config = dict(
    moe_layers=[1, 2, 3, 4, 5, 6, 7, 8, 9, 10, 11, 12, 13],
    router_score='softmax',
    routed_scale=1.0,
    init_std_router=0.0366,
    norm_eps=1e-06,
    seq_len=256,
)
Below are experts of layer 2 (counted from 0) of a mixture-of-experts language model. Rows are named router (the router's row for the expert), gate (a neuron's input weights, with its number), up (a neuron's input weights, with its number), down (a neuron's output weights, with its number) and show model dimensions 0-127. Each number is 500 + 25 x the weight over its row's rms, rounded and kept within 0 to 999. Numbers have three digits each.
Before each expert's rows: a language model's description of what the expert responds to; "mostly gets" lists some tokens that are sent to it at least half of the time. This comes from a sample of Wikipedia text that the model never trained on.

# expert 18
It responds to: Single capital letters and short pieces inside abbreviations, codes and transliterated names, such as NH in census tables, Al-Harith, e.g., NZL.
mostly gets: "H", " Pr", "Q", " Q", "-b", "R"
router:506510531498513491499508539507503559504486525512501471517531521536501499519428527499516480483510503502495552506555521521475498475503514435486482494496488515469500496535546466520505445483486527489451545493503492485492479489498448532540474493491489490471494535535478501476507511448520522482455490495501493480526482478495488476478454475512505503484514511527516506478506526480457444482530
gate0:508502554489524505517502477504474508516469490518464539503465511535492500483487517532510497493567554495536504523517522489462556499529476416445445495507459491451520470498551513478471502511501530537486498494486494484545474513510478520514516495477484490494483526490471452490482515504509503485503499485468533500490522521473531508484475491541468472468487497500474500508496494500490482478528
up0:560500526505503496486490516482481507519471505539503504512543494489484500491459486515507458555527527521496515512476521570510515492498532470502469472483492494514493492468509497519508485520511439498467450522492522505495519526516487556495523478545540502523491520453487478487495480541492501479527503542525469491469534466497472480482501459526545493510485517462475504555501512477523491521458
down0:509508510474527448494498516520468500461521507481521469565491537469528533496525485497511514471502524492524483548481457503530535496465467517538494489536477486515492447536535492500517515510505503510468482492507523487499495487507443477494457487486450498508531480501492510504489493519483475493495506517565492450478515465498487500496460472478497512464507516456447499555531502502494545509508

# expert 7
It responds to: The space token before a number after a pipe, comma or month, plus past participles like made, born, named, moved.
mostly gets: " made", " received", " called", " being", " moved", " born"
router:506517521453536522529501531498528516475525496482460513493493490482552482491463533456540485483521500531511508476502520519494492495468525450476457484488533484486490474510499517517487476420483485482519572544474488478513489500558476499507446466491498491494459497536508480469529520463489494460486509493512496502524488489475477495477476501497501527470518538500498485516470515481466467485493
gate1:504555500504539504477496485486498523466554472489504508552493510514501534525535508484531478509417516491510491538478518511489540483535489503482490479502462483432511486483519522470469500471503484513480470545488522516484502518503479558534475494479480483475487502475483504457479526467532497451483536488484465480520534518495539512522509484502532526481493534492506495475460512489501465512504
up1:503535476485513483476487481457505479480494529473553493557512475493509497530501499510501474462526531500482498478516495541473463482501509503481456460474496510499474487469501473429482508511543503468504470473478495506432529507469498484482495444477531515487497561544520523503447526506524520534454518452491498496508500513543487492512497498499499462516515486526497497516469532485502482492496
down1:571501528496469507497499521489507486541456498510510520512485482479484488467482500478479501574518525490515478553482478494477469505475478507502524534515510503534444487525521477452500472513534496497517525451459494508553492514560497472495528496490516510558480507483491496546510534478494496534535526510498504453515494502488497502485499527480478519551514461535507524510496525516505490518480

# expert 42
It responds to: First tokens of sentences, table cells or names, often in sports and football articles, such as It, There, each, The, S-of-ia.
mostly gets: " D", " Re", " Ad", " Se", " each", " se"
router:477507510486557511483540545470517514497502519498481524509485491496494458495446537479533519466512522491523524507564510492465487480504512470490486476502491505493494486536532505507466428473487519467468557508500516518498501495516485533544473505491497495476507505527454493474498542476498494497476511490545477499521473504488484463476488467518528477475480506502523514479470526482455452464553
gate0:523492552501494486492477545501503501538497550540488517506472547512499516452496490560517474433557496510494458535493525518458534503528505454471484553508488530489461454501501530501467462500509467541486497472467504518509544520520506482496501506483457483530505529499489456496465507516514530509508514498484500526522507492527544521501504497523492495506490508534496500495475531510482508469484
up0:508549520547550536504469516475506532465510503519524498558532518499517471442503513498493521494540496548499484503464491495498477478510551456540473499521560465509465497501524508439499484491463480479497505487507509461487512531492513510513472513500472512476491520499522532515491453515529545513472481515519501500503471451470504481472468470514514495530513517498500513491534525484519471528516
down0:505486500493537459533498523488518513493451484559461487524523510540517504507501476535517476489488531513500515534509520529463511468526529518470507541497482502525539500485503507498527496507494432515491506473483524519529493544538487474476475496513515509487494509512466502520456457506526549498488491476480525518457506493519507530488510521478538501526521512457495505518482544543440541536465

# expert 21
It responds to: The digit 2 in dates and numbers, plus sports and election words like Award, November, Republican, contract, transfer, debut and -nd pieces.
mostly gets: " Award", " November", " Republican", " rep", " Center", " Liberal"
router:469524512489494510525513518503536509440487483494494515477481491510519442521452523501539525520514508513511461496507498497497518509493522452489487508490495508509510477524522488528438435488471494468509548520470502539504463530535481534494495455517503483481479497545482458481496560480512505482475511505523468501553510503478482476484458517524507514475530499479504466466494509500446461483513
gate0:477476506495534492500529497516488511477464551496510479509491526487497528459483501524506476501549524470542478541488495504479563456495524482484466507458473522469523428514502512506506492499534485469513507488477533494495477514511512520522510517501472497520506512491439466483460529532498530499489535501492455538536459507463500534504521516529534514553470523471485513522504474533513487492510
up0:526510538521529484472506523532458559500430481475531529505478532494511497474479503563506472487485543530511517529500509492514465490459496478471500511534514495499478451482493469446480473493488471481493467483506517511538516522528492456522487499498519493508487525460507511486501516510507553488494508487521524511510505491490504510439484482535535500537485496507461543529528509488533475539482
down0:533527480482544504485494529521472506459464497496498535517480480537483505454492514586534476522530499517511466552513491482505511470473474503522518513510544524475476484522570457486497499449513519491490497499499485483503483506485487561488492498512513495493529510487508487518477510533500560491451488509510493484507478513456478486483524504512500454471534497469467494534502467472504505480485

# expert 27
It responds to: Middle digits in years and table numbers, section heading marks (==), and sentence-opening words like As, In, After, Although, During.
mostly gets: " began", " As", " ==\n", ".\"", " •", "==\n"
router:464505540489525529489471505487520514500515511501478489526532496531527485525500569517533521495509501498494535445546528528466498492497540450511466498439515521483485464513533468536496479497492523444488522517495504498520480497533435485504446519501494472442466497512485492478526529460502500477471520454517497514504495508492501486487489517511509505492517522489545485506465504474467466488509
gate0:488447544537547480481549507506520475512518494498489508503479528493470513467503484488516479505516502499508438502478546483467559474540527476513481496491474546446515489485535542492507483490523522487519499502455506494542501541497486503482493504455484498524470480510495457476436516493494497472469478481483506514529503485543541502508516543509504511525524495489483490549485539481510528502522
up0:540544549498514482504493493504463524499452502496494519511470500492502486514473526527474517519507506526517502541545490500498486547424514537490466505488535458482508486502480495518508514512443451505500459489500485515480492496490523516514542492546555475497514547474506533493539504506499551497531532534498483510471513515462489488480500473493538482480489517507495515488558477473528467501485
down0:541507511515524482499532529491498569510446482499477493484515473510505496549510464516486499522499510517523538492495508477514523460458512451544499481487527519523513513552508465504493463459509532503456471487491519494533500496516535505492483499516540466500493499519471492486472487533487502507435490502498525484506520516459505562479507476497532517450515530527470491517523500506500493483566

# expert 8
It responds to: Sports and competition vocabulary such as game, played, season, title, mixed (martial arts), plus score dashes in match reports.
mostly gets: " game", " played", " player", " high", " games", " play"
router:454484510494528500539509536453521512475540507467469497508483501524510490518458534521550495499534520506519507500546525545477465482494505455488496483494522550489500451516516504522471439481480497491483549516491514513486521506503496545540486506523504487492491509540459492498506539488477525485477531502551478483515497500476495499461434481510524510479477492487514479481509551472472471481523
gate1:494505535507525482507501483475471509501558475509485544537473522545521494531531482500484521468504485455486511501515529539469504487526502519483480479493525497440487521489498529538476518494501491512502496520489480540503499522496494459546491466513551479472492486496505467491485481510510505471493499496449475505476566453515505509512483550479535493484497536515539467547496470533487435492505
up1:544573524515504516521480504484498518546515511499501472505486503533517487548532488514521514523531513501481473487512519511536521444537488504489476527516506498472489502496533505523520511498544501490517492534485482446468545528487502473462486488489565507451510509518501477501445527484520529508475484511518479494540520478546517477497521511494515485555469498531519510546489511503517448512484
down1:512501498478486518507456464489531481544469456521521466496449499515503498528484468493485526524527523494473488511514468489515493483516479564516472535477481488532502459496480457537497543492524536504506508517482497479476483496484535499472490479481543520482508497507504527506510505493523479593483492459503512511468522524517482504480500520498447539524509492508500501508496510486572492540460

# expert 13
It responds to: Digits inside years, coordinates and catalogue numbers, plus % and °, and mid-word pieces like ac, aur, ar.
mostly gets: "%", "°", " Republican", " metres", "%)", " century"
router:516503501507495512506493530502507469479473496520493501512493495527550479526515544481552520523503490484500500489499519507492521528461508473497539504470519516465470477508526464500421467485495482512465556501506501527511491483530446513506457485519508517473495495508456513476552496460525520491471484467549475477545497495477481498498475489545494512461512521476545477480517527478456472519543
gate1:508503539505475482484482463465485537466563473506539475525493495532489557510499573503538526486461505465498515520496513503501495496521496484506497456510527536433486427528466517486473491491522504477514489523533493484481465504499488527534478500478503472537491494512523502492526507466517484478493527534463459504496511497516494488526533521489529505518475530507519460523481489493462491533502
up1:447552471464487545495475470503536498524530513466466493501510507492501514532524469533480479506505498560493493433496547507505494473523472518498507517490486469488474521440524480485479508485499510486501493489491469566480498561528478533481521487494523503506485545514488463470511500519496540511497506441506476534498519501505521510552499486473510486491500518461504455496517496511509491463491
down1:531470477465449481501484525486492531512515527520497427536444457482500519548540489511489494521513510513470503558513533546509517503462542496533478521482527501498516451504520506445499459528468483518465507521469494487513505523498514521497507478472548508513525495507480534485521518530516543510457493500489480519510446519487506523488508485482498496503490500449525493498523517479474485505487

# expert 32
It responds to: Infinitive to after hoping, due, returned, right, plus capital initials and single letters like C, M, V, d, v.
mostly gets: " d", " to", " c", " v", " l", " V"
router:495483513492519529498526503495527515469501510527500470519529510545542448487491520475547514542490526526514502492518527508503493548505506444458532467463494517474490462505517506511463468462469478495477578495478510486482491503502443485509471477531485511476494511522501467486514490487516493475505486490536483490546497491500501471448454519492494520475527535498508474467475501468477464499543
gate0:529495538501514492518542538518491516499490509521524528491489558462501516466478452533527465511528522495499496574538509524483470485480522511479490498490476505453536476501504531493498509514499502505497504457456477474449499489469487491471525532529492491514521471516490432510485456515496497472481470500474518513524527484481507489525540491509504474522484574480504500522475455483504529513501
up0:501502525510537498493531516514468490487457525478508467563481516532503454489534499500533516573510462521509515573520556478497472521511492519495501495481498494512434465498494483441474507491505463474494486471498499479554513512512512503492506510548493473498515529473519493508474501513501519516496501551475489492511510488509485552470477454501507496530493498447476511506523516487502534505501
down0:511529524501548483493525478507469475509516482490469512528475483515521499513489482502485521543523463484498487542467553478507543480504473499485454504471484486519484508475529501458498471497488449474467468453465489506518532542482514512443500514504519475511522502504479478490472489519463520500469489530486484444467546498475486487466469511536535512508472517494478497524482532502475537548529

# expert 46
It responds to: The 1 starting years in parentheses or tables, and odd middle pieces of foreign personal names, like y in Iyad.
mostly gets: " Hy", " Clade", " kind", " Lat", " Ly", " Ot"
router:472528546470551517517522520481546513474541498475486488495497506503533468473468527508527489510518510510532513472524517518458499487458505459450459466461504513495494473538512485523500476467473511517516526543447512484487514515515447516473504507490531456472495499516465504478514552472498488486480484461528458501481505501485493484468454475535520496474513487494490506504506521475464470517534
gate0:501492506512534483498454519510478515507516497486487517480498527508508508464486528512516453473572479511510491509476462501518500481527506471495497522543457561476474452490517495533490480529521531497482493522435495534452482536533505524501533525509468475468472506519470480482485543514518531479501486513465524490490484477448527513459480502472529528498476530509476487517493511499466507497447
up0:541508534525512475480529496523496523504453525478521520529522516525506482498473509504509461495518516490452517549496489527488507493526511476537496470551515520475481500508528519488527479512555499473476503502467523487491511495529462500558488507500482509544473530461491534486459504494461524503497531549498501522458490502488498503442495543506533545470479507484457501532508492481542460501465
down0:528511490536524464521478546447501506486485501508509554527513502512458461542478510480531502531518522527552460517470491496508488490520512511506521499516492497525507512519515534545513505521467507452483485504478496492507507497484517512491490505539486421493520490493508512550511458496546532519458526527492521462470501484472495554513480475522513497491485506474487466551500505499445524519488

# expert 54
It responds to: Completions of nouns after an initial letter (S-hip, s-ale, S-ite), common nouns like time, term, building, plus padding spaces in lists.
mostly gets: " U", " be", " time", " Che", " term", " ship"
router:511521511472529514479519501479536508488482525504492469471470493524498488493478535505512495496524501482502521518552516530487540490467501462508505458461528518484519473534543455518477461479485509503490523516464500472511474498530446509514483466491468438502474501521463495465507506444481509462453483500559510508491503476471533474486499511494492478471515515519518481496483521456471436476521
gate1:482519506498490488521470467438475516479519480455504499477514509528485503488493512519512527502505489522524550494473552509501518470525462493485498485532495527481496494520531506526492479439500495521507494545529502499473538529520478543486495446485493502522483485524491476448488479429505487503508524486461482455523527473480501497488476538503465507476477583517492525504464469492479498491502
up1:485531487493474465500463475484494467470502530472550496471473506508493509539471461509499487516487513441479510484488500493494533506541503497494513496491476507467439486481509550480525491493487509513523483513499456527497534569513509485468513477492480482499526519554450490479435512467515539512497497459486532478513505495518543460483491512481489461533506471535486520540511483500505482485474
down1:531510473462518499503497491498491497504474466465492433519486527517490521499500473468496479496510506460478480493491435529467456478490466571500484501507509460520440526484514489478494558478489515480491495518495504506517538489493500469512445470472492487452503497473465537505482495498529481526475514485479526529518498527485482528523491471527535519498480489516501507516547510535477497488440

# expert 22
It responds to: Single-letter or short first pieces of words and names, plus the 1 starting years like 1990, often in squad tables.
mostly gets: " b", " d", " t", " Mat", " ph", " M"
router:464514525493533490507519550482524526479519518502488498524529489488523456501446563503526503503517519499536526503557522517496538510485505445477504461484521493462486443544524519510497465468490520511494546493453507502489507496518480483531467461507473493505497498507463479461497526460503535461489494480547478479493472477484514511452453493536512511510517517492503502502517499469487464490520
gate0:460472530512506495519492503543491474511468490509476500451483475477474575490532501515486449493497522505509526512494480534464536503528507487502472513472485518452464509472517535520498509506521522541495493478468512504493478501474500504531537450508516483513475494545463447502536491521471525484469507510485488530521521491510521484494489519532438513537513540459505488528478525480492464462482
up0:515529540505562486493486529530517521516482471471488485497507518475511475504514512508502464464554499512477514527521560501487498484513503461496450490471486509469456505467503492499506499471482467480488475491474475449527503534487499529520504454505517448504498487498466505509518552520502520477464508543482512503453524475503448499458515471522497474553500513499452502537519475488495467505482
down0:502546512479493479519432516535514530480490542450488480495518525518570523505528501483504460486556471546496515502532466494476544509509520489464468513513483452503542483502528513483496513506494517476538450494529466486461508498501495529464490510475503475505523525502540482480522513539474552490490466521465505480466533494511522503480504497514484509486499497501440484487497492480493487510521